config.toml
d_expert = 64
d_shared_expert = 0
init_std_router = 0.0287
lr = 0.00174
beta2 = 0.98
dataset = "wikipedia_en"
Below are experts of layer 3 (counted from 0) of a mixture-of-experts language model. Rows are named router (the router's row for the expert), up (a neuron's input weights, with its number) and show model dimensions 0-47. Each number is 128 + 24 x the weight over its row's rms, rounded and kept within 0 to 255.
Before each expert's rows: "mostly gets" lists some tokens that are sent to it at least half of the time; "comes after" lists some tokens at least twice as common just before its tokens as in all text. This comes from a sample of Wikipedia text that the model never trained on. Tokens count by the router's weight.

# expert 11
mostly gets: " his", " He", " he", " In", "he", " It"
comes after: "\n", ".", ",", " =", " that", ")."
router [128 145 165 124  98 150 105 153 117 110 160  94 105 150 161 121 154 129 125 129 151  89 135 115 179 144 106 103  98 173 173 169 122 134 159 110 113 153 148 121 135 133 142  74 114 131 161 109]
up0 [ 79 119 139 109 115  94 111 164 110 127 135 162 126 145 124 166 141 133 111 105 129  96  77 105 135 115 135 122 111 156 132  99 101  94 159 121 113  82 215 162  97 153 154 155 120 116 131 129]
up1 [172 116 141 110 116 112 133 111 126 119 117 122 126  87  79 140  92 107 110  90 146 137 164 162 131 129  87 121 142 123 132 140 105 172 155 143 115 137 143 139 152  82  97 154 160  74 148 127]
up2 [131 131 205 102 129 156 128 131 104 127 129 112 152 140 144 130 148 117 117 122  77  88 127  82 183 130 131 119 105 122 150 158 118 161 143 122 148 124 132 101 171 150 121  80  93 102 123 166]
up3 [115 126 139  99 139 150 128 138 134 152 144 167 147 142 128 133 147 102 166 106 144  74 119 111 151 128  91  96 117 220 144 146 163 132 135 152 123 130 144 141 105 138 167 127 139 131 131 109]
up4 [117 154 133 107 112  96  86 127  96 128  91  84 153 113 133 126 113 149 132 130 122 124 139 132 177 169 154 113 115 173 120 122  76 108 125 121 144 140 134 131 135 135 131 132 119  88 146 136]
up5 [ 81 112 158  98 149 139 116 110 141 104 179 114 109 123 110 139  97 129 113 108 143 123 154 156 126 152 145 136 151 118  98 115 147 125 128 120 133 155 144 125 176 138 177 145 129 102 184 122]
up6 [120 104 180 145 141 101 137 136 151 143 136 150 153 137 175  99 140 106 104 123 144 111 130 122 106 103  73 112 112 131 151 147  79 143 114 111  72 105 147 120 107 129 136 123 131 131 145 122]
up7 [165 101 157 142 171 121 155 141 123 134 124  94 148 154 122 191 119 109 150 110 128 143 113 134 150 124 124  97  91 175 148 164 114 109 104 116  97 118 138 145 155 138 115 149  97 122 127  73]
up8 [112 122 140 116 137 163 133 129 132 136 131 105 120 140 166 162 132 123 143  84 154  64 140 134 113 102 105 135 117 131 177 176 155 106 112  84 103 142 116 108 151 156  90 121 155 138 131 102]
up9 [ 97 117 149 187 159 127 102 119 158 132 137  99  71 119 169  89 122 135 173 117 143 132 133 134 105 118 166 160 119 155 128 104 106 102 147 106 132 125 142 149 145 105  95 113 117 138 105  88]
up10 [120 139 117 119 138 120 117 140 150 137 155 119  74 132 125 126 116 119  98 160 187 135 146 171 123 102 131 129 122 145 129 162 119 115 148 119 129 159 137 148 189  70 141  66 105 154 173 108]
up11 [119 129 171 135 121 152 170 111 110 118 111 118 124 142 156 145 134 117 127 142 132 170 149 128 160 143 139 107  95 123 149 151  89 124 143 109 152 142 138  53 101 138 160  61 121 123 154 123]
up12 [105 112 138 106 116 128 103 159 155 115 115 136 128 124 101 163 143 120 149 134 101 127 165 105 125  99 127 115  74 145 148 101  61 107 149 154 134 157 114 117 192  92 119  67  82 168 120 139]
up13 [122 119 138 162 159 104 142  84 129  92  85 131 127  97 146 138 136 150 132 127 167 113 131 112 156 146 106 158 117 145 114 123 131 147 172 156 109 138  98 101 114 157 123 113 118 128 150  86]
up14 [ 89 124 136 103 106 138  89 124 128 148 141 168 136 124 157 117 167 142 124 116 109 134 156 110 117 111 162 116 138 115 139  99  71 168  95 143  87 138 117 116 147 128 108 109 139 136 121  62]
up15 [ 61  90 126 144 117 135 121  87 110 109 142 129 127 128 160 104  95 128 152 158 129 112 132 160 106 130 124 154 128 181 133 124 142 152 153 152 108 107 105 136 153 138 124 112 124 169 151 121]
up16 [142 144 146 116 108 130 125 135 124  93 141 102  66 149 139 121 141 177 151 105 134 135 154 100 113 144 135 156 167 163  98 150 117 103 126 129 116 157 134 102 134  98  99 119 159 107 111 145]
up17 [150 102 161 111  94 128  73 138  93 109 109  84  72 158 108 104 133 175 149 140 121 105 101 144 157 120 145 135 125 148 105 146 128 142 136 149 115 154 113 111 141 166 154 122 117 108 142 124]
up18 [111  94 115 148 117 128 100 123 126 113 129 164 143 144 139 152 109 106  99 155 144 146 156 122 120  66 142 116  76 128 168 117  95 159 149 143  96 137 172 123 159 140 137  86 155 108 132 100]
up19 [114 104 124 135  96 153 124 160  75 145 130 169 124 132 161 108 131 139 142 129  66 130 147  79 142 120 118 149  81 159 146 168 137 128 109 134 154  83 127 127 129 132 133 110 116 167 164 104]
up20 [155 134 140  72 155 148 111 132 162 118 150 132  88 107 149 171 154 120 120 133 138 110 113 118 140 131 165 130 105 112 152 145 153  79 143 111  86 132 115 113 155 111 122 140 127 120 171  97]
up21 [135 129 206  86 148 125  84 130  89 114 123 118 149 167  99 119 153 108 112 114 119  74 137 104 113 121 161 136 145 156 155 127 147 150 100 157 113  85 109 110 133 111 133 149 138 109 137 130]
up22 [131 129 131  89 114 141 119 142 125 126 127 104  94 144 178 151 118 134 120 120 143 120 189 104 158 129 120 148  90 117 135  96  81 113  68 131 147 143 129 133 137 128 152  77 137 103 138 122]
up23 [ 74 137 122 103 178 108 105 114 106 148 144 124 150 109 117 132 135 112  94 160 121 175 127  95 145 125 132 101 137 133 166 130 156 110 155 129 114  84 127 124 111  99 108 105 155 137 165 142]
up24 [157 120 141 112 145 116 131 124 129 149 105 117 140 118 102 171 133 139 111 142 130  99 126 129 159 105 103  81 118 123 161 116 133 133 137 121 104 132 159 174 159 122 141  73 141 123 158  94]
up25 [143 138 130 104 145 134 139 108 133 138 126 122 146 120 174 132 139 143 131 102 106 129  71 142  98 113 137 122 101 181 148 206 165  90 177 112 164 151 150 125 107  77 123  83 111 125 133 109]
up26 [108 162 129 101 111 120 124  98 132 101 130 129 139 154 149 131 120 145 166  99 112 101 108 165 125 148 114  91 126 148 100 141 160 124 132 121 137 122 110 105 178  95 115 136 109 129 118 141]
up27 [ 84 145 166 142 138 138 102 137 129 139  95  76 121 164 118 181 146 133 132 120 136  86 192  91  99 151 124 116 102 176 141 167  94 184 149  95 116 155 127 159 128 166 115  88 152 129 121 122]
up28 [ 78 142 119 100 118  91 176 134 140 141 141 100  92 106 137 140  71 124  91 121 117  85 114 144 131 134 123 130 146 144 148 110 121 168 135 123  96 142 135 114  87  91 118 159 116 133 133 156]
up29 [135 123 107  78 109 120 134 124 113 115 109 132 106 119 132 105 106 129 167 175 170  73 153 124 155 149  63 130  84 124 144 183 106 109 139 166 120 137 132 124 104 125 137 164 132  94 140 100]
up30 [130 121 147 120 115 138  97 140 156 118 121  98 151 125 133 113 162 122 138 110 151  93 135 145 108 137  64 118  97 175  78 153 123 110 147 125 115  85 141 160 149 133 140 126 131 117 127 121]
up31 [140 139 149  96 122 131  67  98 137 142 111 118 147 146 144 171 158 119 140 117 132  70 122 153  88 139 138 119 131 187 133 107 113 115 107 144 112 181 133  86 129 128 117  62 124 107 144 112]
up32 [135 114 139 145 138 120 107 137 100 147 111 114 114 115 133 118 127 113 150 168 137 137 149 126 160  86 166 135 120 202 130  98  87 156 149 119 130 111 145  98 134 125 138 133 130 166 130 114]
up33 [109 122 149 117 107 146 129 125 130  90 169  86  89 126 161 137 104 138 132 122 117 137 127 117 151 167 150  87 152 120  90 131 124  95 112 142 158 121 143 133 111 116 119  87  69 139 168 105]
up34 [100 156 116  98 174 149 160 117 132 125 105 100 109 137 152 157  95 186 113 102 178 124  99 113 166 160 172 146 143 162 101 137 139 106 134 122 147 119 173 130 114 141 111 115 134 135 143  95]
up35 [178 116 139 120 129  93 103 128 137 119 165 117 131 164 135 117 135 139 112 148 122 105 114 118  85 130 141 145 146 123 124 182 149 151 111 135 127 142 101 128  91 111 105  86 118 139 134 104]
up36 [113 130 122  99 106 138 112  86 108 129 160 101 136 132  89 161 125 138 103 120 105 137 130 146 145 125 137 139 131 133 116 142 148 203 149 112 154 148 137 130 123 156 168  98  90  73 143 136]
up37 [123 125 146 105 150 134 162 156 154 108 161 107 161 141 185 111 120 134 165 160 122 120 105 115 126 132 113 106 100 155 120 162  87 126 118 131 102 154 154 162  78 166  71  95 181 129 130 114]
up38 [111 149 139 160 125 105 106 109 137 100 116  84  69 115 143 147  84 118  94 123 170  82 131 104 125 120 136 132 111 136 168 124 104 124 110 145 121 140 143 106  93 127 179  99 140 113 184 117]
up39 [151 125 166 144 169 162  88 152 157  96 139 106  94 147 150 150 115 157 117 177 156 135  96 120 135 123 178 107 113 114 106 106 117 144 106  97 125 169 150 156 133 130  91 102 154  76 136  91]
up40 [107 136 158 108 122 109 150 156 128 125 129  94 138  90 174 160 131 132 131 138 101  84 162 150  93 157  92 169  92 142 146 139 128 151 149 145 122 161 122 163 116 144 142 112 110 126 143  93]
up41 [123 143 142 104 175 115 113 134 144 110 125 143 131 102 108 134 160 147 130 131 104 145 125 125 162 162  92 135 130 147 160 119  75 135 120  89 163  88 144 106  86 145  97 135 118  95 139 107]
up42 [147 113 160 141 160 145 110 127  99 146 128 121 103 109 113 123 143 142 133  94  89 131 116 111 150 165 131 128 132 162 114 177  76 145 173 115 115 154 180 119 107  95 126  92 124 120 115 121]
up43 [105 110 133  87 121 138 129 122  84 130 190 109 105 117 150 173 141 117 131 173 106 108 137 135 188 106 133 114 106 160 122 150 119 128 118 121 133 166 141 133  73 132 143 146 132 110 172 150]
up44 [169 107 153 117 151 159 128 121 119 147 164  86  84 154 150 208  98 141 127 150 113 145 155 125 139 142 112 145 112 132 147 101 126 133  99 160 115 156 118 174 137 112 104 107 107 120 122 140]

# expert 1
mostly gets: " was", " is", " his", " he", " also", " were"
comes after: ",", " and", " was", " the", " to", " he"
router [ 89 131 166 103 129 137 116 140 145 124 127  97 120 147 187 128 144 163 132 123 142 128 168 126 121 137 123  91 109 140 172 146 131 110 127 126 106 122 114 113 149 113 151  95 123 122 126 118]
up0 [ 96 172 134  84 114 101 140 125 146 148 145 143  94 110 139 119  84 103  93  96 130 133 152 149 156 121  79 113 149 109 175 116  78 144 155 124 104 147 119 144 152 109 119 116  92 110 155 112]
up1 [130  82 147 114 126 126  89  98 118 109 103 113 131 101 167 148 143 147 128 131  86  62 147 145 137 107  84 140 147 122 137 152 130  90 135 119  80 107 105 152 119 112 139 117 151 155 135  95]
up2 [123 109 141 132 120 116 162 158 155 167 121 116 140 120 103 133 120 157  96 176 127 149 161 138  84 139  97  83 141 144 129 143 158 132 133 102 103 128 122 116 166 122 127 120 170  82 112 113]
up3 [139  81 128 136 118 163 120  92 101 178 112 165 134 129 114 185 127 134 158 151 107  91 122 153 112 143 118 107 124 139  83 122 107 177 157 140 178 141 137 118 158 108 117 148 152  92 139 108]
up4 [164 137 122 118 100 112 166 116 116 115 132 124 149  94 126 128 129 189 141 159 140 120 107 102 112 139 137 123 125 133 132 150 110 105 130 101 140 156 194 160  75  74 147 118 157  82 124 130]
up5 [149 148 136 137 130 132  92 129 124 103 125 158 163 123 146 113 121 130 120 146 141 120 125 163  96 108 120 114 123 110 125 187 139 118 116 121 102 121  95 137 147 110  93 101 124 118 112 128]
up6 [162 154 157 113 123  97  93 136 100 154 130 125 117 128 119 175 123 129 146 140 147 157 165 120 120 119 154 140 110 129 104 137 118 154 129 167 111 116 123  81 114 121 125 134 148 123 131 125]
up7 [105  69 133 139 119 160 140 111 135 137 117 138 143 140 126 144 101 125 132 128 141 104 134 132 139 105 135 123 103 145 167 126 143 127 100 123 104 116 126 147 151  90 155  46 152  93 121 101]
up8 [152  99 128 130 120 143 153  97 163 160 141 151 105 121 127 121 116  88  98 181 146 119 160 139 103 103 108 125 111 112 148 112 186 142 137 181 168 133 134  97 131 149 133 143 115 117 115 144]
up9 [102 130 131 101 152 113  99 124  77 136 155 124 136 113 119 110 118 115 142 132  98 166 128 102 132  97 143 144 121 144 139 131 133  83 168 139 102 171 148 136 161 121 119 127 101 171 121 126]
up10 [150 107 135 124 131 129  99  78 149  97 123 147  84 121 107 148 141 134  74 101 123 130 132 104  89 181 126 105 147 143 167 129 141 133 151 118 118 104 126 161 145 106 139 136 144 182 166 120]
up11 [148 130 143 145 104 115 134 135 105 141 151 127 142 144 168 118 115 149 116 138 152 118 160 164 119 126  90 111 101 133 127 118 129 111 128 123 135 123 114 134  88 149 129 152 131 132 149 138]
up12 [ 97 118 126 118 158  99  69 154 166 166 129  96 121 115 144 118 174 144 117 173 121 122 135 130 124 157 144 108 138 167 126 112 126 111 150 134 116 121 135 106 130  91 102 124 151 150 106 120]
up13 [118 101 159 150 110 122 100 144 104  98 113 107 113 159 161 101 136 106  69 179  90  92 145 118 113 147 139 113 122 134 131 150 117 127 127 140 117 120  90 149 122 107 132 114 162 168 143 160]
up14 [ 77  81 149 132 131 118  95 134 127 117 107 144 127  79 113 152  99 146 119 130 145  86 148 150 119 133 108 142 131 116 132 135 146 122  99 169 102 117 128 116 160 121 173 115 131 126 152 114]
up15 [106 145 157 156 144 125  78 111 110 127 154 106 125 152 129 151 111 135 147 143 119 155 148 114 137 127  90 148 115 110 171 142 125 104 122 113 163 111  92 144 108 163 160 132 114 107 124  80]
up16 [110 135 121 122 102 118 106 127 156 133 141 150 135 114 117 124 125 188 106 162 120 153 155 137 182 131 116 148 115 147 132 119 139 120  90 126 146 107 110 125 119 103 106 137 129 159 123 124]
up17 [ 73 159 137 113 151 129 105  77 156 150 133 102 144 131 143 158 133 162 109 115 132 108 118  94 179 121 121 137 118 137  91 133 148 105 103 103 104 113 150 130  99 119 133 122 156 126 123 117]
up18 [119 138 138 121 117 143  85  96 139 147 107 123 154 155 104 135 151  85 149 122  70  83  94 115  81 132 150 137  86 130 145 144 138 143 119 100 137 129 159 105 107 133 133 123 127 110 118 131]
up19 [ 69 133 138  98  93 124 163 126 154 114 129 107 125 142 138 156 148 151 122 121 147 141 170  93 119 111 144 121 138 131 142 120 155 100 111 102 152 143 124  82 177  57 125 118  99 122 137 100]
up20 [147 145 140 112 117 154 147 114 142 157 147  96 145  98 113 145 139 101 132 124  87 127 101  77 154 157 139 118 112 139 149 125 115  86  98 132 118 153 139 141 142 193 127  79 136 125 119 130]
up21 [ 89 173 151 159 185 111 184 162 163 128 100  88 103 113 150 116 149  95 131 105 116 124  88 120 116  99 104 129 118 131 144 125  94 157 107 130  99 134 108 159 131 143 145 124 127 101 130  99]
up22 [153 153 163 117 157 138 102 104 130 119 107 135 121 142 130 116 109 120 131 126  90 136 130 136  88 147 145  97 112 128 112 155 100 125 145 102 117 104 121 134 192 167 129 105 123 156 140 134]
up23 [105 168 123  90 106 142 162 126 104 190 142 122 163 130 142 159 137 115 106 137  96 114 117 163 116 156  87 119 138 128 142 142 136 123 123 122  85 127 150 145  99 143 125 130 106 110 114 112]
up24 [123 112 123 129 155 114  83 147 172 130 147 117 104 130 123 109 130 146 138 109 153 138 157  88 129 147 115 141 113 146 111 131 126 138 130 101 142 132 118 132  86 121 107 120 135 147 143 138]
up25 [157  92 158 120  75 147 125 128 104 102 121 134 108 115 148 124 137 144 122 152 132 108 157  99 111 110 147 124 130 152  57 154 149 154 132 182  74 105 166 144 127 112 134 110 154 100 107 124]
up26 [117  67 114 155 156 132 113 140 150 191 133 112 129 128 109 118  85 146 135 123 135 156 132 179 114 101 119 152 105 118 125 140 103 127 127 101 142 141 132 149 150 120 122 125 166 138 170 123]
up27 [ 89  90 122  89 113  88 148 112 135 139 107 132 120 141 187 117 176 132 175 142 149 143 105 126  92 152 145 123 133 107 110 122 155 105 122 134 138 160 128 120 161 118 113 130 139  98 143 118]
up28 [155 149 152 141 116 134  57 129 120  86 142 101 104 135 140 105 151 149 188 127 143 141 106 133 123 108 138 115 138 128 147 130 116 136 146 109 132 103 136 170  86 139 142 112  91 113 112 134]
up29 [131 111 159 117  70 100  99 146 147 113 160 143 115 160 164 128 133 143 143 147 133 132 121 122  96 109 116 127 109 140 111 146 147  81 111 123 124 162 102 130 113 119 175 124 129 140 121  96]
up30 [ 46 118 130 107 102 156 142  84 134 104 123 120 136 137 126 129 164 185 157 171 120  74 105 123 153 117 129 143 129 116 154 155 165 191 112 173 127 150 112 111 146 122 143 138 127 130 128 139]
up31 [127 113 127  96 113 122 142 154 151 159  86  99  74 139 127  73  98 121 119 104 140  91 106  92 157 112  89 132 100 145 147 142 128 125 155  82 143 153 146  94 126 157 127 135 130 109  84 123]
up32 [ 98 129 174 149  92  88 126 135 138 107 134 151 150 119 123 115 131 147 120 139 129 124 122  92 146 152  79  98 118 130 129  81 148  99 161 144 130 143 131  95 136 170  87 105  96 114 122 153]
up33 [136 113 131 133 146 131  74 117  82 125 147  75 124 135 177 103 116 126 102 130 118 116 122 138 153 174 132 124 109 122 126 147 150 146 170 118 104 153 132 111 114 145 146 114 147  86 166 109]
up34 [149 145 137 104  96 132 103 148 121 106 119 133 138 106 168 143 150 137 117 112 137 133 122  86 128 101 168  94 136 171 100 178 138 102 173 109 166 140  99 116 136 155 137 120  97 138 142 123]
up35 [142  93 106 115 127 138  91 119 127 113 141 126 140 113 161 163 110 116 112  98 161 125 133 112 126 143 115 158 115 119 127 164 111 191 108 104 129 116 143 151 110 105 105 109 126 177 162 136]
up36 [100 147 106  58  98 147 176 124 122  79 153 131 142 132 109 133 129 149  99 151 107 134 126 142 151 133  97 108 152 151 127 105 135 164 165 135 114 150 132 101  95 156 144 145 121 150 153 100]
up37 [ 61 113 152 141 145 128 134 126 102 150 106  93 123 144 123 115 122 137 146 127  93 127 178 202 150 136  79 162 121 114 129 119 105 146 155 124 123 108 133  95  96 165 156 106 136 135 113  78]
up38 [175 157 127  91 151 124  95  82 106 157 115 101 141 103  95 134 143 162 135  95 160 116 135  83 146 132 138 141 114 147 138 154 133 157 139 108 100 136 145 111 121 105 166  93 171 139 157 101]
up39 [119 151 135 121 148 139 160 163 137 146 105  85 141 122 111 153 139 136 127  66  94 144 164 115 121 124 138 153 104 138 109 124 165 119 135 143  61 123 142 112 135 124 130 106 112 123 133 119]
up40 [114 105 128 121 106 113  80 140 138 108 121 159 110 146 159 136  93 160  95  98 138 151 114 156  76 158 134 150 122 145 142 110 116 147 130 113 125 107 132 112 140  89  91 109 118 125 127 134]
up41 [160 117 143 127 153 130 119 130 149 128 147 125 104 160 131 113 141 158  84 150 146 121  98 144 156 134 121 126 118 151 101 108  86 146 112 133 120 102 129 145 150 104 134 151 122 126 136 156]
up42 [124 112 128 156 135 142 129 132 117 105 104 131  76 123 137 176 141 160 192 125 136 153 144 124 121 129 140 156 130 134 153 155 100 114 146 126 109 117 159 137 129 118  68 113  93 132 126  88]
up43 [ 75 133 143 111 136 145  74  99 162 137 126 105 120 132 174 120 100 141 132 110 176 149 140 136 133 137 138 125 130 124 135 106 116 107 171 148  84 132  93 147 120 128  83 141 131  95 162 140]
up44 [ 99 144 147 119 115 153 127 129  97 151 153 154 117 159  94 173 124 188 131  86 167 117 162 135 171 131 157  97 153 130 124 140 126 120 179 162 107 117 139 119 108  78 150 150 141 133 130 130]

# expert 7
mostly gets: " was", " is", " were", " are", " has", " had"
comes after: " the", " and", " a", " was", " to", " he"
router [108 112 150 130 114 104 114 110 146 128 126 117 116 153 186 159 142 181  84 140 112 117 130 133 123 173 114  96 100 136 159 120 122 136 114 133 116 141 105 134 150 114 151  99 145 132 138 123]
up0 [137 138 141 133 138  90 117  92 114 126 113 135 127 126 113 128 112 140 155 165 107  92 109 150 103 118 153 109 105 118 146  86 118 114 155 121 126 181 135 128 124 119  95 109 160 156 167 103]
up1 [148 137 128 178 111 106 117 151 155 139 130  95 178 138 164 138 139 120 102  60 125 119 120 108 127 159 103  94 138 133 159 187  96 111 140 141 119 139 113 113 154 121 116  94 117 155  94 117]
up2 [ 94 143 121 131 178 113 121  94 121 128 138 111 126 143 161 186 138 120  94 173 102 120 139 162 120 115 147 138 114 119 106 133  91 152 131 139 115 154 121 100 137 149 125 123 112 158 121  91]
up3 [136 128 131 114 136 166 174 146 169  90 152 156 135 135 124 119 125 177 114 162 130 127 129  70 120 158 127 108  93  93 116 130 149 153 119 109 117 110 102 160 102  97 117  75 119 136 154 124]
up4 [122 149 123  87 164  82  94 121 171 136 146 113 135 124 128 140 142 136 109 112  81 184  90 166 146 117 110 163 134 141 121 129 125 156  90 178 156 123 139  89 147  90 122 144 125 155 134 113]
up5 [110  70 135 151  94 153 101 120 101 137 167 108 162 136 101 132 126 156 116 123 154 136 132 127 101 163  78 122 109 110 109 104 101 131 115 146 123 112 143 118 107  91 146 139 131 113 132 131]
up6 [124 134 132 111 158 125 128 115 131 190 101 125  99  90 173 129 142 122 147  78 130 145 155 121  91 112 133 157 102 137 159 163 112 118 120 124  77 146 122 167 134  93 128 133 129 126 147 129]
up7 [153 138 150 114 121 151 100 102 128 138 106  88 164 123 193 162 142 120  74 157 178 136 142  90 143 149 106 125 118 160 109  96 133 120 133 125 123 154  95 143 129 144 118 163 132 124 167 125]
up8 [126 180 141 143 130 126 145 115 124 111 144 104 144 107 158 116  95 116 144 148 134 118 118  71 164 141 118 144 140 128 125 124 129  86  76 137 161 128 142 146 164  90 110 133 173 111 132 112]
up9 [145 140 125  98 176  94  67  72 139 125 140 133 130 172 152 142 169 129 135  83 140 124 104 132 112 144  99 144 104 142 127 112 129 154  95 137 147  99 151 152 122 158 125 139 121 124 181 139]
up10 [132  93 145 153 123 133 130 138 118 139 183  80  84 117 183  93 103 131 143 155 141 150 137 141 134 131  95 140 111 135 121  99 124 102 112 137  94 124 138 100 136 134 130 106 151 138 150 130]
up11 [101 148 123 130 101 101  89 114 134 131 144 125 157 141 139 130 145 156 128 139 107 143 149 159 102 108 105 140 113 131 142 161 118 109 128  88 132  86 130 152 133  90 139 155 115 171 120  93]
up12 [159 103 139 135 103 124 130 126 139 118 127 124 110  99 168 106  57 149 124 138 147 153 153 130 187 107 159 121 103 133 142 125 135  88 134  77  84 138 131 154 131 151 136 142 125  95 130 127]
up13 [122  94 115 144 107 124  80  98 124  80 115  99 121 126 181 132 135 109  95 146 127 147 164  77  88 134 147 105 115 128 165 161 167 148 107 116 105  99 135 160 119 123 121 164 157 154 141 139]
up14 [132 115 129 127  84 185 176 140 131 118 130 114 148 132 134 127 129 124  77 102 122 147 116  98 157  98 109 123 115 149 130 133 138  89 126 124 152 118 129 130 107 111 167 113 151 154 126 139]
up15 [ 79 103 154 117  89 125 161 117 167 126 113 124 163 142 142  99 138 115 140 109 148 132  97 116 145 109 120 134 130 112 158 161 109 177 138  91 157 173 133 106  99  95 156 135 139 167 144  89]
up16 [136 129 135 131 124 124 152 100 138  87 143 110 138 154 125 118 160 126 149 145 106 144 113 174 106 149 110 111 121 135 120 143 140  98 130 131 115 156  82  95 175 122 120 132 162 127 133 121]
up17 [135  90 130 123 185  67 166 150  21 139 136 160 107 122 165  98 155 117 126 119 146 105 115 108 140 141 144 149 128 118 128 117 148 144 160 144 100 114 130 121 166 108 130 113 129 126 104 138]
up18 [115 115 126  76  52 139 153 131 127 148 171  98 101 106 142 146 145 154 118 183 129  77 129 104  76 145 175  92 137 134 120 133 117 151 149 142 119 109 143 149 169 154 156 129 102 135 130 141]
up19 [139 107 128 123 221  46 147 145  24 122 150 156 136 139 152 123 140 109 106 126 137 122 129  96 129 140 152 117 115 134 115 147 172 159 145 139 142 101 111 130 146 131 138 115 124 115 126  99]
up20 [142  86 139  73  99 132 147 122 138 139 126 107 124 136 174 174 167 122 105 141 155 119 140 134 157 108 113 141 105 112 136 173 162  95 145 132 107 167 111 163 127 130  84  79 129 147 160  95]
up21 [146 126 164 147 103 142 110 104 142 108 123 122 130 133 137  98  93 170 200 181 131 122 144 140 159 124  85 134 104 128  84 126 153 136 105 130 104 148 115 117 174 159 102 103 134 123 128 132]
up22 [116 119 126  86 142 148  97 119 168 144 163 131  74 127 159 164 177 130 139 131 104  99 147 150 166 110 150 139 138 132 109 135 173 160 113 115 122 120 135 129 143 143 144 116  96 152 125 114]
up23 [135 115 130 116 148 116  82 157 145 149 134 137 120 148 143 113  95 122 162 123 146 107 115 158 109 116 128 114  93 123 113 167 164 133 115 113 104 133  98 112  94 205 126 140 117 114  96 114]
up24 [130 161 144 144 123  80 108  71 161 149 128 105 137 100 107 139 105 188  90 151 165  62 130 135 163 142 139 114  97 117 161 154 151 142 126  93 138 137 126 128 111 112  93 120 147 103 125 121]
up25 [150 110 129  70 126 148 141 101 145 158 140 127 136 137  92 169 110 140  94 130 102  86 110 121 133  97  69 152 130 129 110 146 152 125  88 142 110 106 145 113 123 159 117 118 136 134 104 122]
up26 [ 97 145 132 134 116 124 123 103 140 144 112  89 140 144 108 139 119 156 134 145 101  68 128  86 132 102 135 110 123 118 173 154 137 144 124 116 103 129 134 146 172 101 164 141 144 141 137 118]
up27 [128 132 125 147 126  98 132 109 123 128 119 149 162 132 101 124 128 159 149 104 124 156  79 132 123  92 181 111 101 156 121 129 160 124 148 116 106 168  96 160 103 125 117  70 154 134 161 155]
up28 [118 112 137 114 102  70 137 105 152 116 129  92 152 134 119 146  99 159 125 154  96 143 139 127 142 135 139 112 140 108 144 140 141 159 117 158 148 169  96 149 138 121 128 115 118 149 102  96]
up29 [120 140 132 102 114 154 161 133 129 169 148  90  89 117 152 151 112 147 119 118 120 104 116 140 135 141 158 111  89 108 103 134 111 154 125 139 128 179 112 155 164 151 146  89 125 135 138 130]
up30 [152 166 128 127 122 117  95 142 157 133 101 149 119 119 153 106 104 148 108 110 138 137 166 159 119 119  96 148 130 136 144 131 138  88 117 113 159 143 125 150 157  76 110  61 123 130 131 109]
up31 [ 99 155 120 120 123 110  69 153 142 169 125 122 160 146 127 135 138 157  51 136 112 131 145 111 123  86  79 126  87 123 141 107 118  99 104 122 140 146 132 159 156  99 134 121  96 146 129 120]
up32 [ 68 150 164 121 132 110 118 158 180 149 124 142 132 162 149 146 129 153 127 120  65 103 161 151 123 134 135 108  94 113  95 108 130 158 104  85 127 164 132  84 149 111 158  55 128 122 120 127]
up33 [ 90 102 138 113 104 138 110  96 115 116 109 110 130 129 134 144 110 123 123 152 126  99 153 135 117 128 134  98 157 138 163 122 151 123 158 147  83 120 123 108 188  71 133  81 117 168 149 109]
up34 [123 112 123  89 148 121  90 120 126 119 109 124 111 156 141  87 147 142 124  82 135 111 106 164 159  97 164 107 131 106 155 124  92 165 168 154 173  91 124 115 106 171 107 108  84 134 127 105]
up35 [149  92 144 115 183 121 115 148 158 107 128  99 124 128 161 116 109 125 103 109 142 119 123 158  95 137  87 144 125 149 124 113 123 104 186 157 123 173 120 120 138  95 138 138 110 155 146 129]
up36 [102 131 136 146 131 104 118 111  96  83 139 145 148 174 100 122 130 134 114 131 174 139  80 116 147 118 123 129 130 154 115 152 121 171 133 128 140 147 123 145 121 134 112 170 144 132 139 147]
up37 [134 135 125 147 124 121  88  62  83 129 165 129 113 143 145 124 146 150 115  99 146 162 135 161 179 123 168 124 119 131 141 112 116 116 126  95 121 156 118 138 117 132 136 103 125 145 170 111]
up38 [150 109 132 138 120  91  59 113 153 130 105 161  55 121 156 151 165 152 151 163 108 131 138 109 137 141 112 159 109 147 112 121 116 152 153 120 104 134 111 109 131  91 124  83 156 123 182 156]
up39 [136 101 117  96 100 135 155  95 154 114  93 144 135 130 155 191 179 165 157  86 144 126  93 137 117 117 123 131  88  98  80 133 144 142 149 130 149 127 133 130 123 150 126 123 157  85 144 117]
up40 [109 133 144 130 139 152 104 118 115 113 134 118  98 151 118 159 138 119 113 144 119 148  83  97 107 117 128 127 120 148 144  86  93 158 113 125 105  99 103 155 121 184 106 104 157 113 159 148]
up41 [151 107 140 101 107 143 113 137  92  98 131 124 115 124 146 136 128 119 142 128 137 122 153 117 145 134 123 105 143 141 129 163 122 122 154 101 118 169 117 152 157 144 127 138  76 127 142 111]
up42 [147 122 112 102  91 135 169 127 122  96 146 152 168  81 167 110 135 101 122 144 128 137 133 146 119 110 132 134 127 152 133 128  90 142 102 135 157 147  93 159 142 124 149 119 122 150 111  94]
up43 [127 139 159 104  93 114 105 106 116 112 131  99  86 114 148 118 108 128 130  85 135 119 128  78 157 135 180 136 108 132 108 118  72 105 133 128 110  78 152 168  98 123 157 149 148  66 166 112]
up44 [133 118 130  97 124  93 134 135 142 115 104 116  98 140 170 103  92 142  98 185 119  94 141 172 144  97 125 123 148 162 142  96 145 105 148 114 132 134 142 143 120 113 144 120 100 110 138 107]